From a checkpoint of a small mixture-of-experts model trained on Wikipedia: 128 experts in each of 4 layers, 112 SwiGLU neurons an expert.
Below are experts of layer 5 (counted from 0) of a mixture-of-experts language model. Rows are named router (the router's row for the expert), gate (a neuron's input weights, with its number), up (a neuron's input weights, with its number), down (a neuron's output weights, with its number) and show model dimensions 0-255. Each number is 128 + 32 x the weight over its row's rms, rounded and kept within 0 to 255. Numbers have three digits each.
Before each expert's rows: a language model's description of what the expert responds to. This comes from a sample of Wikipedia text that the model never trained on.

# expert 1
Table cell numbers
router:071104059108059158097133112193129124127131117121113125141127117139175143107128126124118136112199133145120084174092101110118096072165134079073071142137140135126102082113097094171109102173134074158193125095130131166177080139085166104127163115132121138092121071064105137106121127104165106108101120112113112061140133159181165142125053130135105095144147127139202169103152094163190128137112139147097111123119178178095130117056128107108000054178107089130068129157102134118137150086141096099103147125114124099096145097138124151192087107150137132101124100135138159159148071135130105141172068077098053148121090085159106135140085140089092083164116114181120141154115133096137088157187086161149121133125115161163104115115132078114152163137138092188114082128135121137116127110083078
gate2:133069140123136075115118152135108141168162118114120131155101135129167141086121146212153132116115090157131124133059167110112107118104133126169095136167138143097192142044171094145128122119181139143137144132163104166163101196044189101093095169070160114125120170146098146157150184075110109123111130150122096129133134174153141124199131096106134155139131137081103200127154127144146101071110117088121122138152151080060112083161177108121140098157136159127065111157119105112156105170154205152158158157170119102074142141209128119136109096127148137082157090099108120134084150130118094162186143140060098204124141084173149127151096128101179125134129146142069145173156112128155146070161106128152128122168089140069108160175159172127119072103081092096080087168151125101187102173137137
up2:143090099089094118109167120100077145104139183159079118139125125121123115115085086145138190094124181159155099132138119162170162139129160067093145044131136166155174113109138154096117111125159105113176117104127156170161142123130164115121111128087121120149088190127092101095143125059090121071088038127148135148144104137091150132145139077075050124129143114126176132130122163093169148130088125159093143166107142137101128115128102078150123110091134156118125102092124098087133086140185179142157153144166142102093099086168138084135105080218137098115124115134106100161093141164170151079116114153089130155137185110125129135061080148135142096159139059183131184040135159103176225120157177124148102165091128145116109103159146075143154114148158136121149100161143115215162079175092121
down2:070133121127132112124129196151175132152109085129074140112169118035116150098139163118157095100118116114127115144127152153123106154107164109078165126142158084185147113123101153087096131083115107126141121141143088148148150205119141186146115154089114122094090111153136124141155112121133040124124116131118111135193118156059135165164128125136141168150111130103133170088114142119151140104064109131131132193123091207132119156185142123133128137096196091110219172114124145081116146136107095153128151127140071169076104069126130165093063145070100088093119063127130185152161093151177120099137110156168149086089155113103213122110084082151126089092127111150088125112130100136148104117191108160163158134122136123132157057109075151111060211142116148153079061129108071120135114113124176

# expert 60
Initial capital letters
router:090093092165094143101119111165118137093117127156127053182079119134148123172114143114087132111217167132132164171080111078142108060177165102095093144081100119086140112072081085169102143128088117122158073110111092083090038114091170126170197149102173152085103116056114127096130132080124113132148114105140111141147150132156089121080067131111131106127157176165151145162187143135110167152147162148072133130115196168110098101072109068116102101198103146133145054096111133075130143121131083162116159168161110093123123147181138128186130095155147129093111144101137105131150094088122074151171125087122093164139157114111088163117115105140103157093092142113149132180159185156106069151149168115109098070141132133109119150100142097168155152123120137151108095124122180061115145151107065
gate2:167101179124078118129115076145126128156131114133147114118163138113185144108139143154122162165141137199156167147129135177157121143084095188173097151076104109085120058106130153073159166125138059166122153083209144144079198179142130140101136160124107119122172119174092156125137134080139084186114097170178120152090133095118165075078112131149105135156159105141136148150156148127114106141118103076120165104059136113096128111171103137130107111133147138176078120053123144183101112132160121143174190154124137139146162136132152108091116144174101132132104141166103124124078102132142166027108134145120198071141176096080116120157137067065082146105165146095140176141094105096144157105150109141146153136099148109148187096162100116117159089128112163165132153214169075081154113122057119
up2:112163101101176127118098141090128126128151137142173195086188106107127122102144098128145129133148134146094114166118171125149136179124105080095124145160068135168107077114146163130123120150122125115184091097097101121107106119108139148155192107127131141159094060094137143137104125108108179134095115125196118189132117097123094169132117173124212126126112104159108154162152110105084131112099093162123091097153056101167133131154152150131143122155177140114069109099100146130135125042095132117091171128061142066144139085079147078104078166146111098080137155174145166122045087038161106168172055073169104116133106142144083158127156147129090120136121100109154117150147085161124095102176108120135097112098182140167085178136129109117112131073070120083186155098128135183130135051199104
down2:170125092104134139082090193093111113162098152131173086103090123086106134136177144101160132129131161094101095123131124099193094156101105112108112176199151158119082113160099147184117113147066121117160109115156075045190125163103148119166069080141176183138148149165144117145174137140159102075076154186133133110177123109154112151118133134171128189140125094099137168119143097148096147139127094092163079162123078128144062108102131080148136091137117135084131167129207138085181165106146109122154118105094137156110140151138100140122126125144145154143109149117136125187182168127195173120087058093168086164151138136131077105150127148130131213123122131096080157101091123111125100108099069116110108147168134115099139132180046133118081165110139060170133074072127190139120100136095083

# expert 51
Word-initial fragments
router:095134039170162085174117146131104179099119108161084107138112109162173149143187137114085131177169113119112091143082100088115132054159111114128123157137119127122160120080068091156141161147110164153177089080085124126143111143126199108115160110120160108080119049099120090121171125097123073104138146112095076122153175161154097130115050099117103121135155162105148115109178098196130208121186181150082106125164141170124076134096157054101105099177102092140109087103061114084117180113151109126130134160137104120125140122170130136136119079110136128124117107122131148138141096126152087171159122074114118156177139130188143152119096122071105138109070103155126193141111131163124123144166100173066075113137096195119074131103133069155132139095180140167103086087108162087108154089118099
gate0:059084159075136126123087094153078102124125133096065132076149142127125095068164125137096072084177129157171128123118140134150148205180113106071110150168106125140152135145106155138062089107073103118151150137032172140140141145164142100086095085110170175169190187123151144101105096124167106172097167128139140099120108142117129147093128154197073166120154092100125094125111094142102143142147158159109114112135101138108114147134136095154125112106097095127178164153150153127136142095088119099120152192090085117150134062130170140148092166112095153105135181165133119186120089190125176132134100088133085136182209126070106129123160179092184042101092135097092164091119137123157148114140133115158108115189113154090133141119068112146103161134133203095144181148162108170152119095156110
up0:123161171151120163050082129154074127093092127123096163034161126121101105052107098191161094126133083152090118148176154083142131163101105154159105161140130183094135157090123129135083181098115115108103085121144087118069131133194151137124134142080074147136167180102135136133167066118138094074110131101119082118125106114122145151076069093169120093134148071123141170149135123101131095096130120132081115147061132129134126078124101088133168095112133202131096132103126158094145140134085138129134141144058169109126154162134147139160127116146096062126126039136106103141076133131123109128101089179174107196085106163144134082127141141152187121099112119130120192095148087114159127079188101144143123140210140148171136096109102173108160095178158133122070187078098126178163158145130135
down0:107115142129111160097156127145136149101097085174137046118150109128129159150154103154135120066174104154159124105188086106168136090145173119087125128135113172133175175120175163110066119179109145137100111125126146104100101157149115127136119103089158110120186164118129136117077179147094095126120121098147138086118141130113140105153140111125198169091103128156183122151107097084135181139098126159136126080028083132136146139135169088146127123182176107121145093172147114111208071064111128133146088083107085170085163155139148117125113135130134047098100126113092182102102121118127054050113159102119105054165162110139143177139139092184170116170126083165139180130128118110061055129127096190131081178172110122091128079125099068148160132130137209150129131071139147133129118147112107

# expert 5
Places and census figures
router:081150058154125103111102094162107133099100129158126107137125098149139109133169122133078134115131152131104148180100127125138084055128085095164082132114117142109102115060110130190103108159087142106152061104098113127174085157096181130153189131103136126106157093027108127115155121064150083126100134154148078153173107158132100164140035164094102117101151138136153154114147146120119134119127124161087079132100176175059121094086148073130011058179126098138128152146128151110104103130124169157172180149119110147093121128146119154164069144136147115072121117133098169156158110090153127153147114130149074102141140123116121118137129117114127151122070157180185129170141120197078099154132113121142165067140120185113053156132109071131174116129119082184130079106094171144141159117075106
gate0:159158149125193136116122073179146164117063117173094131121053110141165092146137118060138092188182129112123133142206186085152053078130112155136118117094131142153152177110117131185159177105098138102131058142118124156123143128106171158152093144132094068123139122092181082142132131095135085162109193161136099152142175112166127125171110167127167160132104138187097117130168097129156147166145147179130145075152159126117107160120098165077152116163137104134209127131140139054153104168151135110133150198125120177161156104138134120135084143196110163132184179155125127181139089098114121141122083165137115133171118160165141107135092163070111174115113146124164132144136119131128121231096136149169173082138077086104119139103122101152185168192120162110122085168124150142159151151089149
up0:130166128137141115157132146103116106168090160140153112153216126166083098103100175138108145125143155116077081098082123125091149162075194116117098087105179117130158157142173178133161105130209139123101142133142050140142110152167109096099118159158103152225171131138112123170144114147094152055152091112063151107139120147189132098151143067114161121086170153145069162173154099175122114150134162106142175111083095118139147136139090125117121153133164153154134129127087128118131129147093070088085143176128113142177132118145132137063140148037091113171104123109092158154128039125075120170129112129148132112157100142087098051118099130102117139126079112170087171120119137129205172070178134126106141133082136173150086110090170208126152163134170104181170117092118132127135119131146128
down0:148189117162133143125130088112117165166110056136094134148150171162149134187106107167076078137109075113141147173109093143146164118162094095145109126090132141084152105117117053186096176076074102132106156141110146111111099103096163151145076168142165105105134125139138133082143207122165184127181175101125149144107135196119132131115142174071096123140150199096111110144204136112162169121126098061090119084131099046122154095141131139120148119109055134110120068121127115121134062116119163085176113095109093152155130116072127123137190165081123113076120162085090131099127101137157109100092142110146164176165141128106198111137173117096153133192130131175147172192132063155144135168174149166093169125163131128084135125101180100113109093122112130059171150114145132114160094116160146

# expert 33
Articles after prepositions
router:112085106151140116112103114201093122101099098121122107154116106173134133097245079162066156140148128127146137168104118118166115084160089085120052146141114104113135112089084104161126131150143117154167114121130110128141065132135195160174184122119143135126118071055099100124160135143194125084098141091135142155150158141199120128091094109121114080095156154102129161161193104141133159168162142144114099168081222161068130131065132143197016122148133075186126075129130151136104131063187134164143151134105120070094167138106133106120148132136159122095125146104083147127063101103146084150125123100092106138146135145145103200128103118085131136125117160169157153126098128130116144146135107170113114053153113159098123176123109073136148138094093090136107100106113161078123121138069114
gate6:080093137069149125091215093177115159150144058131135104185092148175177103114121109138157125159093091146121158169063170110123133137176112127140192142091100126144181129085143074122072138162135122163136137114139130157167161159140144124143044172112177139123119177159138132133116071115105140124146193091106130091120157118180178117145139071133088155152153129130074140093166159092169158124146158140156144155112135106052147083123092128123142154148170115113171219157136146183142153126125099121150175152151118046118131175145119080109124108146192175127110068115070163105097146166130125172058094142143094130137137129104074112140126162139090106122099139179143191105073122126122095183153148112137146097137099143094097156162131133113165116136152126143098078072170059096077166124101114
up6:138116113098084105157109099144175119091099116148131112139143112098105148144110134159105098150130191122117085157169147174098137148161173140092136092086148095153132077174122174078180134118130124153118097081088130140088126134131146112172126135098046115105112097115178135124154123097151084193110079174127107122088170135161120067099126104099151103098099109061141115125146139098089119148174054111146147103127167194163177142173131121155156126133150129069140107148075119097130148109149166102158097082102087149111093168099061076091145086136084148174169177108122115143193113097095118106161095132101129126093161076174169135156135119142140171191115124083035134176093112132188192092176087154136174180063149111157123092172078107136133128121155141136130176179113148082165135125059167
down6:121135205093118173104141161122148150125128167187102160113101131150109143104077121068053138154179170156142143150067132115090147152142089115133177125119107146113098131119136134104173172184134117177174104102159170180115157111139086113144117127125076149119110179146102150140124122145150129147187192121152138110086091102108145141136070132131138169112092153130112163156139126151109188124142143177121141131144151131079141120200088126090055125150163120156111104095168150067175159094098151100208114166107194126096119126129101125159126102164160197063143200181161124156106084125136220167131126084186110104106153199188176127169122181150111177111135116128133118139108129111165156165104090133122102146149128181183138105118120165118142104191143034111115088079145120115111112155123118

# expert 20
Adverbs and number digits
router:096103063166114126097101087146114106138087120153130138145095108156113148130206156125074128079190136192098139228136118116125052048172125075150077120104090103091130141091070131135148183124079165121146141133142135137152082122147147103143184136115187149064140089063076134133093107127171100119139103166127139144179131142122142161097042105113147086108159150139148138117153104111075124091127133173100134161132153139094084099064161049047025091127186132154109172121120145148115106086130125129129159165086076100126110116126066174160142113143179130106141154104110119093147121107127077113145139121069113125124136148109120162151158105156114111107139080142128136115088146135102082123141145103075075107153113126161110140093120088138171114123171080210153098101097141126144126112141142
gate1:166131152147128079159144059141121105039127105131149107134155141229055106107180136153115111165136099123158150157174068151116152105090183143140129171133101135101137170091080102129101159139114133125089127070089132063109105042153127107117089151118160122083208136044132141167130157107118131173108136110129133152097147108122144092145120076118117083061127147152156188168075094142098089128163123128116109135128112128073180152073150126112090125160108108185132124095177123060171218159120118132174148110085163141119155185118132120089079156135130080122082138102072085160107048111144171139123091146135130173101165152188142144137105185146115110118135143126109142153079163123113111128081111104088103151136115125123141096171096092118141112117130125088171087085169108109132168100102104
up1:153154055168133143157121123130096139125109148177133129110073111100167143068088139127140139202086095119158178132137170121093132152148161135100104130135074125142165150154190166103108128099168096134151135083140112167091132126162158129167129076103071136189103120148131109171157144135129154118136103131190107129078175151179118089061137123132061146118076111095175095125048173114101216109138142143107110126135095172113151129174113121135150138163095145129131100187105212109150183098122050166139079071140109111118168170197126094121140144116106164135083112174189143075133191170128117143170162137125100165148157134142109095032078119116144125127103131096112096189141142066135108143158108139102110073116127104090098173074108136099115149153166185104102133122119154134149138163108097
down1:151092099126148103168149143126126129105162054165114125063150069105064106101171122127134118161143135154131147105050123130121123134127178117128132158123088113148149133110150097152078105163116147122120116077128189173124146100178067101141142123100149190131145136115109148121172099059084119111180168133075110123129112125156139063163171103124069155129043156097100177127133101128098180141135107143138161137117171139112116092139136126138085087078099123086100102140104146132131069141118142159064128168145141127068151114069138162093095098092147103143178155102134154112106152186071110151087102144083162123098126128148070137167108157112153167125148141152086167103120104133042145165185145179071156082135167045231100105108139052103091156131164094089110128096122126129180127093147124

# expert 10
Central European sports names
router:072119103153087114157107064160100134127108105115101083153123145143192151112156135091086127173166162140114127159075116100112055068150155130139093131102079100096177112100111094135174120171116070163160128095139136124109110143093174095194191087120177189115111107096102139111102141097162109128123168114165085134115192114180140131085038125135171115179182151164166194158151102130123175083161146197109108144122179162108103057060125111075096116147141094145114120171110150093097165113122112114139174134119112071124126145156134132196112143153172137095123121137100146144141131144113081097148114079154082165133133149128093190172090084124097138068136147143138107159133168111118108154126134101080135091143161157143142146098145079150168151083160138155107087092122141059139169085073067
gate0:138090075132112149146125086140132166164095117123126103113117125117167132117123147117124108091158117126171161118116085156119101035145084088129132117122129064156159117088052122046060120141106116152117171129111166124094154100126157057124157132108104126093126142135147148183128118083117125140104130168130092142118139095088134154188134093172124137135158169128123111114111141144106120104163145129100118152079153148159138207131180125165145189141181161152109127196082113154049163192148069118127126134115108073138102166151100161178103106091119168089097089168145175139141150188113047146104170122067123094173133118097124111165094085153103128151132072128149121085103149132081210083111082089082179131156181123127097107095124097120187180160081137119087082097121168079187126085143125
up0:209123177131125080102079124111099133164139168108112125130156149168149177141105115120136151099140162128102143167117091132149120119136136144081134137113096160131142074141095114104071163122134211130044173196147160127109143119033121103170133170124127143181095151121103136148139102090124107168183110125131102137151063076130163167142097089145120125122129161113105059151155131178154115129157094125165146124079110091099176097121156153172088102146117149174128117108122092106137154122199136145081161156141122081084125100168138204080105062175129121126126162116153168099130170133203170196094158090070179192129111097102168176082119161106139143148129115139087113126090114116097145147092211171083086150154130101127125178160152125086129152069115138071144129099146105120129182162156147
down0:155125145100114087179093128126089124139150146221152113123156089132153113113062092088106102123133159102111094170105159129085144144132161128106104103136138160183162092186137119171077128077088136093197164118120139096071107096098123091096164206094085138148176172114089137153234115134143138071194111078129138137104106132080161131122117113166110219101165164152120097212145080102128120105112132125139113093137087128182170153127137133127070153080098084115068090084150083079086128129132178099090123155073099098132120103161081165157140133134118136146102101115093127122116102079100113121097149163097081137123167060109102152091105136091155153146098100143097153114126193144161138121167125111146126130167094146079112152113075085105158122114144122132090210151097156121161148139160148

# expert 34
Year digits
router:100127067169092116123132086118104119102112099151148088169102144147137138143227104113119109105142135159064139159103104100166073115166144075130133152075084134106123058125074113140132120194098138128147104058139129123148090164092169101149168121126143148101118075091053128171174125088172058146131110114135120160175133171158142105098049181100121088102148114149133159137159110114112182129109136188084124158140191167127136102061109086103021073166127087122146123117143163116101155130150138196134147131086085090100121119149154144115072125125122115160152127130120102125121087065111097147150117087162090108132115169133087121144131102119128092120094155185147131116126160121154116146152147106104094124140115194120109194108087098091178162144196064182106096131104168076168118130100096
gate3:165124164146158080116140121102111177158179137121105128184117139081094104118152146106132146123104194167105204114067123155206160125101143124068126122167103117122115113122113148116133154143084114160091147146143132143179104091091180134080174117121094132192046116137092103172103131182142134042142157090118121178153116169193137170182119156134117107107199137093118123110089162143146172106147123117141079095129178143163098079141117145093085134152111137059141150089062168132111074164096156125166059101178119137088062089091165119153177115120160114101099147092154137170153151123147116168131171134126105141116110117118162133150134131127157137155112170126103152091120102160164184105089116169158155171156173187085141153092152115109103120129109117160086064053086088113133171121158070
up3:130142139148091142137114107149065115132113054075138177148124178102168175068147119093111092141158123129115165131126142144148143159117126140172131151082094099139140118056082138148158132195217151106156150081133157133140144171153110136116186154161147195142096121127109114109138104153071153154090087123121127123113141172179171110110095139141126119214141125149146122096183097159167085052083175130056158111139083130121149185197123153134150148125080151157133158130126150144099112150145113160100108091158040160124167107131165149117132160132132125114085145180084174101096074149074120109171089104154107140081122136066112148116120085186096105104111149116103151132106231137114117103133085139175173194158135155122081197118129130114169157149113105128059122135138149162107103092150163
down3:148114171117075066175083114160137141110163089134139078094096150137162163124100166154122127105140099107163161125169151096073119145136124184142116058180087097139110154140150132179091150136142122122108050137155108143120173116150139154153085158146156085095107073119160157130122041146087157124105097129134120142137124146101208160128055130170104104134135184121135107167170084133122070176113125148182133144114112139086145142149064118147179184144155120158078128057145085166090138103128114088112174133097160170085102095132136114179151093184136148164153148120045148074153125117103159144117155144088123145121121142130194139078064101144186143153115097094161110166168103129094116150134146117074093090084135100108132087156161176102069128169148144117186080166127143085112131205152152

# expert 18
Years and awards
router:077053091134130116125112079163062162122123124093079103166108080165096121115184119118087161134172160118105129163094075129157079132145087093113161066139139106141134107124090139114195145154115159129185098060138124149129112196132168106133166094103108172077154063092109133108135131097116151128175152145100091125164116133169140099086053105098124108069140142127176161130187102161140168131099160142088129175076204152105131115120174056142061070191142152142133105122117146135125123140169159133155182167064101099104192145161091122126108066135132163139153115088134155135074083093131073138156153109107087110175170093109116132149122129109126147139118152142115163121131137180094085168146139147144095113159146142143146128145094113131186131060205103170111131107129153065154124079090121
gate0:113117130114140179154085133134096154178132127125163119147168135125160109127179125107106119134104098195094102120052152122093138101128075078103094104153140158132148127108115155148126124147103101156155063088113123052141101171139133152145167114150123072107163089124131119171115150154101203133102168200108175111085114149123142145106111169112134085152098109070165148088078080165096158071138099154100041185157126114091030100122114103055088120125146141133106130133169197108087090138102175154097112127120109092119105154171158092124108115065118108110105105088142114136097120106138101130088134118131060139176231132158138158129113080173128151120136153124157081109164135162134073130097195146142114162090095178091092130133121109121120139130166157053155152127110091055150075123143170
up0:110109114136131045165141157092166160105095114135143105131095132130076122093155107173093064121139149130185168140127106143165095168163197126111134211141075076143115081161119120097090123129102108102135193147103153156104092083112125138109067129166149181114057111132144098087149111121168103121095176101143123140142058121167065105119073101138093128071119192163105140097147153108091125150121130135133131069092128103122130185170156150165166085132155106149156128153134094159172140084139136150072082119137164099109130112103117146135175203124147141060158105115089175129152162147132130229114123117142125124109068066054155102136135072104154124087116112159142138084104125128138202094119104117178189080140101109128149133113093101072088062115129143099151116142118165107136189136104140
down0:114119113166136129142108121080177113115139089124156106127173113060109108108109063151062138100117147082113102140111148192148157065133108128097141107124142182091122140144154163171192132110135100147137094128106097160135165153097149000053126125140105153128169143105089151094141193091121123112111145107161119140068143113089132086078059129168169150157074142099157116189068152125101169130065137049144172090126058143122126093194141139077093131063134136158146083108159141078119144099109123126138146123143111147223057131107146159126148132114094176118158136126204173100098107114169113118108090120101167154140147136106131104128169099066114091160103127133181132183108121135119140159128082094117160147105139082127113141124116158120151141107126145113182098109152152120115165153117074

# expert 59
Units after numbers
router:096095024126110154109140116152116097102133095127129084158047115150138193130150124105100148098140148122108126156079095085147078076156157119141096149138107163136147127132074121135155119144091145133147102092110095124166071146105190121157180092109171146091129093093095117095103120127189117112131095103116114107130175151154167109107055120103108115069145145123124122111176123136128172146153120132102106179131170208087131089083152072121051072196143081157107094166109133123113170072134111133120096122116139063090154148164085116137129114119122133089105090073156154109142116120149091119109123047143065161127151164115097176144084128159117123159107140172168126119139183113129113152168136148079095133130102195105099141112071106103134163104138058198135092125064188111132112112068061
gate0:134126139132112115182111134154139104082137067133102088112148135154176107142126122067103167095093118162109124131131084082088100123103102136162132090118072136121137165106122123160153101164108131132158080124137198070115140126109083119167126140098135162137147135086153178077096075173115095094109138121101082160197121072097143098126133129077080145071108080183079104164167203126135107124145135149163107087110146130155082099118104116109141176184131117074108072153113151132104091119107078154104097092174126119169099164177138183098185123120106148155166126143213123147152139110127169070073071070134196110135090175130149133130123122085127096067146164115162135160156140125113139127144114120116131128157083095116090092155098078151197178098109139154120064147181169129144233142081128
up0:130140160114192136116142159147106155115099169120125160092159101150160121151130189146162075174168101129194154116077155154122138171086169116101153139130130133091078192130151078120088165079145085129090103127170084122115140171141174143107112080111117128141130110169116126123107166116074138159162167128117165080114126083155089147135128151139162124145147176109144139155078095140180127084127157143101152109116113090148129086171117146145140063119059146117087133062098160127169135163127144144134128201118057116134100101116136140083073099161133086148103162194052145147092153193048081177093095161119058135195105106127152160129146137148084118121088100155127168100169104208123090123111131108182103134119118124171098066156180152144093088170107083179165163153118105129153096087097148
down0:121134081166106078161196173126138113159127083149095171102155119151152168133160156110193137106163082049081097076122117098111143128169134182068118149123110100107082091143065160145084064156111110158130144126104085137071121120112114144115155140113173168064121181150109136140109109125154119170124113192077109147185149098095123138061186148141144155139117148105075143132134101129119099176175113095163098146157141148101150137129156192180172117207120145142138105166068107119172156103170081147132138178114100163144153161171137178114137128142121100091149081146114157135174134108095137098129100114124105151097116105139133107184143216119106118119124196089120093094131132076145094124050210092099105122162102058158118126147156108127175113184139147128145157101093153124070077133128106

# expert 47
Inner pieces of names
router:072110100113118128126126092145094182086134085107128076171138143163147125158162110155065159094212123136066162134039118112152103075128175128117083135061123117096122119046053140176160110131073113147171119089147081147125098150119199092142171076109109114089135081119075089107123185139161141101127109076156098119127148098126122108056053114105141111105141166155173137166197122161130172153161117167115148105126169146107087125078109117130102081178077094164110091113104087102145166092190139123139151132110160074125099126143127113138131085163165193097118136104137145128157136110139150142143099074061119125119122072184120188138139074093091137099070089106170108149106138130130119162144100152108139091164110156163126143113092112134146152112147138156137050112133112087131141134074114
gate8:110153092097125146149167122098148135162126146155151165173086164098148114145117131030143138125209072189123101094120177116106072115176115105178148140090138126104129154075145101155142108159142201161142112112146144126133111145114200163172082132113160133125098127070195123113130100139088097160130116147122182134185182126150128143152121189147102084092099100074148128100152159129128164104135164118095146210076157131129173066114138051131099130152112079110110121146136119142143108127145110159149155131096140100140130160149110177133082089175156140148114112133137143141171141115157113060116111162135085157136105119079057165085161171135055150107166145140131172140132135135160130147164186125132117108115129124079141120112103081097231215145184104158148107164120116103169180067092096
up8:150160138108193113129098085159150136154123093165119164090081136126098111107103137115147117167084144130142096130128158072122121176135095077121172132166193124129134114164164070148132154133181116170099114134053139094157135081111092171150177152166140144255149180063100115149143091099142136121148178148150181115195134176136122141108129153114089089152123099132103175109185109158124133104139148127087149114113206123149121092090182149182097136120146177080134135184137138117135129142075089123145105142145119133115160020094149077147105160097129089145121071095180144146093125163125088144108111161159142153151119155139044077102136195167145109135159096125116099108135078081079108178135126164151133083119128108086163096122138134146151110118141137108094115099144117107160167159190115
down8:133117142163135098106099145096113123072110109129154140142085129137139145134169016121127106133126116125095118126166176133140135129148058143108137098142124113114093141158132130143123117112173110085125151100081113132153147108076110160123171125160137129123131131166129092142114135131102132095136141112106126136137111124109154138134000147129136120166084138104118166118123128120106124103115110108130082075093105155131119146135159144075000109146162157113144142085160127120143097145166131127079085188127111147138120099169118103137139100106118102132115146152134117158092108142105106160125123142133173158169119139142110127110072092139184151085110086192186121145095140131161087157130121157105113114131151130198079138109127122133095127144124118129156134145098093160127140073174131

# expert 55
Spanish prefixes and fragments
router:066126075118121083115108125189093127144128135108133075147132098162132142129186123137110150199171134185102165168102114090108071102142096120156062111107119118136188116109103085140183137143112126131145095075136133145102103180154163070119168078107144153088122068086057105122102174088139092146131108095105105157159147099139127091100040106114086089146151163087158113119149140123161170118126125155104131127110157156080142095105117085108111089129140097143100103104119135139175124074153107170162163107094083101120146114176135159200134094159090167105105084123133120160067121109078076162143112080063051154132129135183157146100172074087112142103100130177151131155104094157131059141148098152086083108133108160121172143139125096129176111145194073169136123185135122095149149098091053
gate0:113145171122162117075110097154156148114039068167081158135101128148133120101111107107123089161064140124165107155082150113133113149126126136123153121105096149116139098149056090098144143179150153120134061142162130091102114119125136106167124123171150124150134151081141150087160114160142057138120120137136059108160088145166117161110132135140138141162089136083100122108099082187128084131106137158172113163142143122131114157122124091133156226145139169168102057096104066100107169185089086087140051179095133115111104062132097169088132068137121116121146161154064122080151133122071159154124126086158061108191158150123126197134110098151131122141135168137109095122058096146099161198134125133158119082199141102113077119141126134134161088071170099142131114106173072097202123122117097
up0:137119131132072203117152160108219090075129082167165112129092103118133174132131130137139115117101150061133125139101120068138098018124130141117101138175167125114107108143099138111121137127150128108168150153067097074184146133113132184080089150134107090100111137159191150152159135118127114116116094069120137089113093106144053111195087147117183149134174207137143172075194114144176083159156074156141140117130124154105141085136172124083103057140139069092107170105138165121097149097162164181124068116177155120121138120122096114147077147089143137138200148105169167145140136157181128095139141107140143142112113146095085115160100117126111149107170163151141110110154144189179115090143143105153105133091156144172119159112152138116127120101135170137087122089107156116083188185191068
down0:170096135051064115185089183095128119122147172116074092130106205069135114076080109110104121107127095112113134081131142155112152133174161057100118130162096115143130157080156106154120128116093134160105148140143099127160117156157135149154129197085105068121139127186141102145136145127137110102164142161133084096082146148149176145115084130179109134144127112117191075113155165131138151118109152049101135190148148097149144133039103161139061120073149113083168142138151177109095147153172136106149178137134039121183089142099091162125123127124140112164186102135100178133139070116183089104134063105187175147094128105120094130084108110158080146103130116165140138152126147115133162088153084158127123076094098118130141151194125128183108138144060155170131074152150166146123108096156171

# expert 14
Opening parentheses and hyphens
router:100108081115116120136081109162142146131120130129125091145101137158111107135090106107078117165191185151113172195078126109120093088149125038154151095135100158123164178110076111178166101158116119154154092090148107128138088143097172112166154121132146143154101097048087115085168156055117138123130115096134082127132161166188128134084036092089105104132184170161121177148152138169139174153139144151108123131120199159090083116099143055104033067160096122113104095100126151107125118132088100108120181148096155118109111104190111156159101115185145115088107118135098121177133127124138061142133149048103083118142143142126143143134137148085129145125076101120145121168160108162107119153200125073136125081163102165119115168122119066192098145091135138180129111140112182145160139080107156
gate0:103158099167194135158074127158107142108114180123101131095071104123163125131134100143062101091126165189105086123133117112152142063169121121131115173130125187115113146127124109135093120145121105102112148068041159090049098155141161080083141080171146083107080134095168145115096105123116119117183161144084100131134039034138074083093079136174195125128107100138111138190100112158084155119142150153146171140145131104141079137109095122045116075070168121107160150171125123088060106090099191129131111160120117070130100124099171132138137155111127138081136127092077072129150149082083141181110100180160131068111122138109162191082112176118135112165085119141146131143140151149099161134078111151161121143132118137144067129088109114134116109137146132120128186091097106119135156121103093
up0:115169140075149101141126071113148126134111098096112062125195116074153118129124145134152142121139190147130181061138108156174126162107146114091166165164144143100144152085097113081131186096128165147110140136111133161096126127135149173066130153110128092092170107142162110179162105176157139098137167167119090169161093156158114067151152158047200111130139169111139160153100156100130084117167219145114125160113131170128106126089109110221180140126118137125119146126117104051116146158157203171153155136067045115161149111163125145127168128154132160132127191157152104144100107088110110152113139094138102105099123131128080114074136151151125073055095155130148110139145181131143040188154078133166186117147117171143133154165120144090163076136077078144134122147155128133101145131148081
down0:121193097185170129133127118172128065158141109103149109126125093140158128159082173110099157159102086129091122156090149119145187129188110112153184112162197125119167163084152121150197115124140127098123132075128135124116108150117213114163134126109118080119099192118117109138108171120106127055186115100121093090089168101028122161130200096083166166125129037133098161113129125109150061109154120145075153160113154153145124159097124096132182159172084104101121161122165092110144183130100136176099147155109094144116168053139163099127078157094138147142098141079143143102117098102046135104092140111162094145032129108067105117114125163144117100116146126107189130094155145099131118136071132080089169201171112137139124152130109147115165121080142143158162116132112122099098117132109148